{
  "num_hidden_layers": 12,
  "hidden_size": 224,
  "n_experts": 64,
  "experts_per_token": 2,
  "d_expert": 144,
  "d_shared_expert": 192,
  "hidden_act": "gelu",
  "moe_layers": [0, 1, 2, 3, 4, 5, 6, 7, 8, 9, 10, 11],
  "router_score": "softmax",
  "normalize_top_k": false,
  "routed_scale": 14.7,
  "balance_loss": 0.00673,
  "balance_bias": false,
  "init_std_router": 0.0225,
  "lr_router": 0.00104,
  "num_attention_heads": 7,
  "num_key_value_heads": 1,
  "head_dim": 64,
  "vocab_size": 4096,
  "norm": "layernorm",
  "norm_place": "pre",
  "norm_eps": 1e-06,
  "positions": "rope",
  "rope_theta": 10000.0,
  "rope_fraction": 1.0,
  "qk_norm": false,
  "attn_scale": 0.125,
  "tie_word_embeddings": false,
  "parallel_block": true,
  "init": "uniform",
  "init_std_qkv": 0.0283,
  "init_std_o": 0.02,
  "init_std_up": 0.0283,
  "init_std_down": 0.0,
  "optimizer": "adam_variant",
  "learning_rate": 0.00127,
  "beta1": 0.95,
  "beta2": 0.98,
  "weight_decay": 0.13,
  "lr_head": 0.00575,
  "max_grad_norm": 1.0,
  "warmup_steps": 239,
  "schedule": "wsd",
  "decay_fraction": 0.6,
  "decay_shape": "pow",
  "final_lr_fraction": 0.0,
  "batch_tokens": 65536,
  "max_seq_len": 256,
  "doc_mask": true,
  "train_tokens": 351000000,
  "max_steps": 5356,
  "dataset": "wikipedia_en"
}
Below are experts of layer 8 (counted from 0) of a mixture-of-experts language model. Rows are named router (the router's row for the expert), up (a neuron's input weights, with its number) and show model dimensions 0-111. Each number is 200 + 30 x the weight over its row's rms, rounded and kept within 0 to 999.
After each expert's rows: "gets" lists some tokens that make up at least twice as much of what it gets as of all text. This comes from a sample of Wikipedia text that the model never trained on. Tokens count by the router's weight.

# expert 43
router,233,200,202,201,146,229,199,199,251,209,202,186,194,211,225,214,194,233,198,176,214,180,215,188,163,197,267,185,144,233,196,204,126,192,243,194,213,218,185,166,227,177,207,191,174,210,173,176,180,178,194,226,215,173,222,240,235,169,172,230,148,233,190,240,212,174,180,212,196,176,244,183,193,237,161,197,237,152,147,220,196,220,245,183,120,230,191,171,226,226,247,242,237,266,235,163,229,198,199,169,189,205,221,226,204,219,260,221,222,170,191,205
up0,173,163,213,161,220,195,184,177,182,240,243,205,193,254,190,161,199,186,197,200,220,196,205,269,182,142,205,213,180,223,181,228,190,232,274,192,204,193,164,212,196,188,213,185,245,170,191,256,119,262,185,224,144,207,208,100,198,170,153,184,238,153,220,156,185,190,204,187,186,204,170,184,224,193,209,175,216,188,194,229,262,174,230,217,213,219,128,191,252,209,151,176,227,259,168,203,221,221,187,232,171,211,147,149,234,211,174,194,204,246,191,254
gets: " a", " s", " I", " an", " the", " K"

# expert 20
router,244,213,219,199,192,207,143,167,229,180,141,207,172,181,217,233,203,221,238,213,192,168,167,195,163,186,195,210,174,197,197,218,162,199,198,174,228,235,184,201,243,159,201,204,160,192,235,165,167,166,233,214,171,281,203,208,159,221,172,222,227,187,245,204,213,234,170,203,197,170,236,171,212,211,233,197,175,173,153,216,155,203,155,132,213,233,241,171,236,197,251,158,163,161,191,184,170,190,212,174,167,196,177,203,185,201,207,243,213,178,189,222
up0,203,180,228,166,289,241,182,183,167,227,169,198,180,214,215,147,221,189,160,164,189,192,197,241,218,232,209,203,221,224,211,237,200,166,210,149,186,137,159,150,200,171,244,192,289,197,230,222,164,232,199,210,168,188,208,140,193,227,149,206,242,180,210,203,215,214,206,241,193,194,224,169,231,156,204,169,234,219,205,232,263,206,193,233,191,249,208,200,275,230,166,241,224,193,153,153,214,166,233,172,209,223,166,163,211,247,153,175,197,211,225,202
gets: " R", " the", "A", "R", " S", " A"

# expert 30
router,178,222,164,204,204,201,224,166,220,202,161,172,217,157,203,182,214,208,168,206,209,194,150,186,191,159,183,182,197,221,268,184,210,201,219,219,176,180,193,223,195,178,198,192,166,174,273,203,223,152,152,182,242,204,236,207,234,252,208,248,232,152,200,235,195,252,207,195,231,153,210,169,127,208,236,220,239,227,235,165,173,207,175,169,271,250,239,191,138,153,218,199,257,177,216,213,178,167,244,178,180,206,176,164,154,175,190,182,179,169,194,146
up0,260,241,162,151,220,212,198,166,227,291,160,229,221,223,231,151,232,184,219,194,165,177,207,176,236,198,220,217,198,210,168,217,203,180,242,230,210,165,211,173,183,181,230,187,262,222,190,238,158,228,174,207,160,199,158,170,215,217,168,218,263,152,207,188,226,205,209,197,165,180,225,174,193,168,182,176,275,180,184,200,206,237,189,199,219,210,189,210,252,220,204,197,155,209,222,184,206,263,221,233,215,158,145,184,181,197,173,151,221,227,173,271
gets: ":", " for", " with", " m", "-", " of"

# expert 32
router,167,213,242,292,174,197,162,190,191,194,159,215,228,247,140,213,174,218,155,191,159,157,219,206,212,173,161,248,188,214,163,202,261,186,191,189,238,237,206,211,188,233,196,234,199,221,207,233,142,143,194,196,254,182,195,187,230,157,190,238,201,212,191,167,201,187,195,176,200,155,198,190,250,218,237,222,125,209,205,178,183,207,184,161,180,217,174,191,184,197,181,232,288,217,199,213,192,216,196,200,195,164,192,220,218,203,227,240,218,197,229,227
up0,220,153,242,214,247,179,197,125,185,241,233,215,210,189,204,190,173,210,156,156,155,243,249,169,189,215,217,224,214,232,241,187,198,187,219,233,178,195,163,208,146,186,215,192,260,244,185,207,204,223,202,231,170,199,208,144,215,181,175,201,212,190,179,201,213,185,211,219,205,207,196,218,195,151,200,197,246,156,232,182,250,189,148,185,211,220,146,212,236,210,126,189,201,216,181,199,188,215,207,185,219,216,149,183,199,204,165,173,166,240,210,221
gets: " ", "e", " at", " He", "ie", " H"

# expert 12
router,188,224,148,262,162,151,215,199,203,198,232,163,240,164,259,188,199,218,198,222,228,140,241,189,156,169,166,188,256,205,173,166,241,176,239,253,150,216,180,171,207,172,223,154,169,192,212,191,224,166,182,194,218,223,235,214,238,187,255,203,177,173,196,190,235,202,254,167,207,180,166,141,172,170,197,157,252,253,172,258,158,135,254,210,178,206,166,153,186,166,163,246,211,156,190,236,193,203,173,188,176,253,167,180,186,185,227,195,195,186,223,156
up0,209,176,223,194,285,193,198,145,203,203,202,181,197,205,260,164,237,229,193,204,155,175,183,226,190,244,175,226,193,206,212,197,183,171,198,223,170,203,226,217,191,230,220,163,295,215,168,229,147,220,184,223,151,220,199,196,173,221,186,215,284,174,220,162,166,165,199,213,155,210,184,216,206,173,250,209,210,194,179,228,244,185,206,191,182,202,190,192,281,216,174,186,160,162,190,197,204,178,170,215,193,242,156,178,217,204,199,170,171,238,188,249
gets: " of", ":", " from", " by", " for", " with"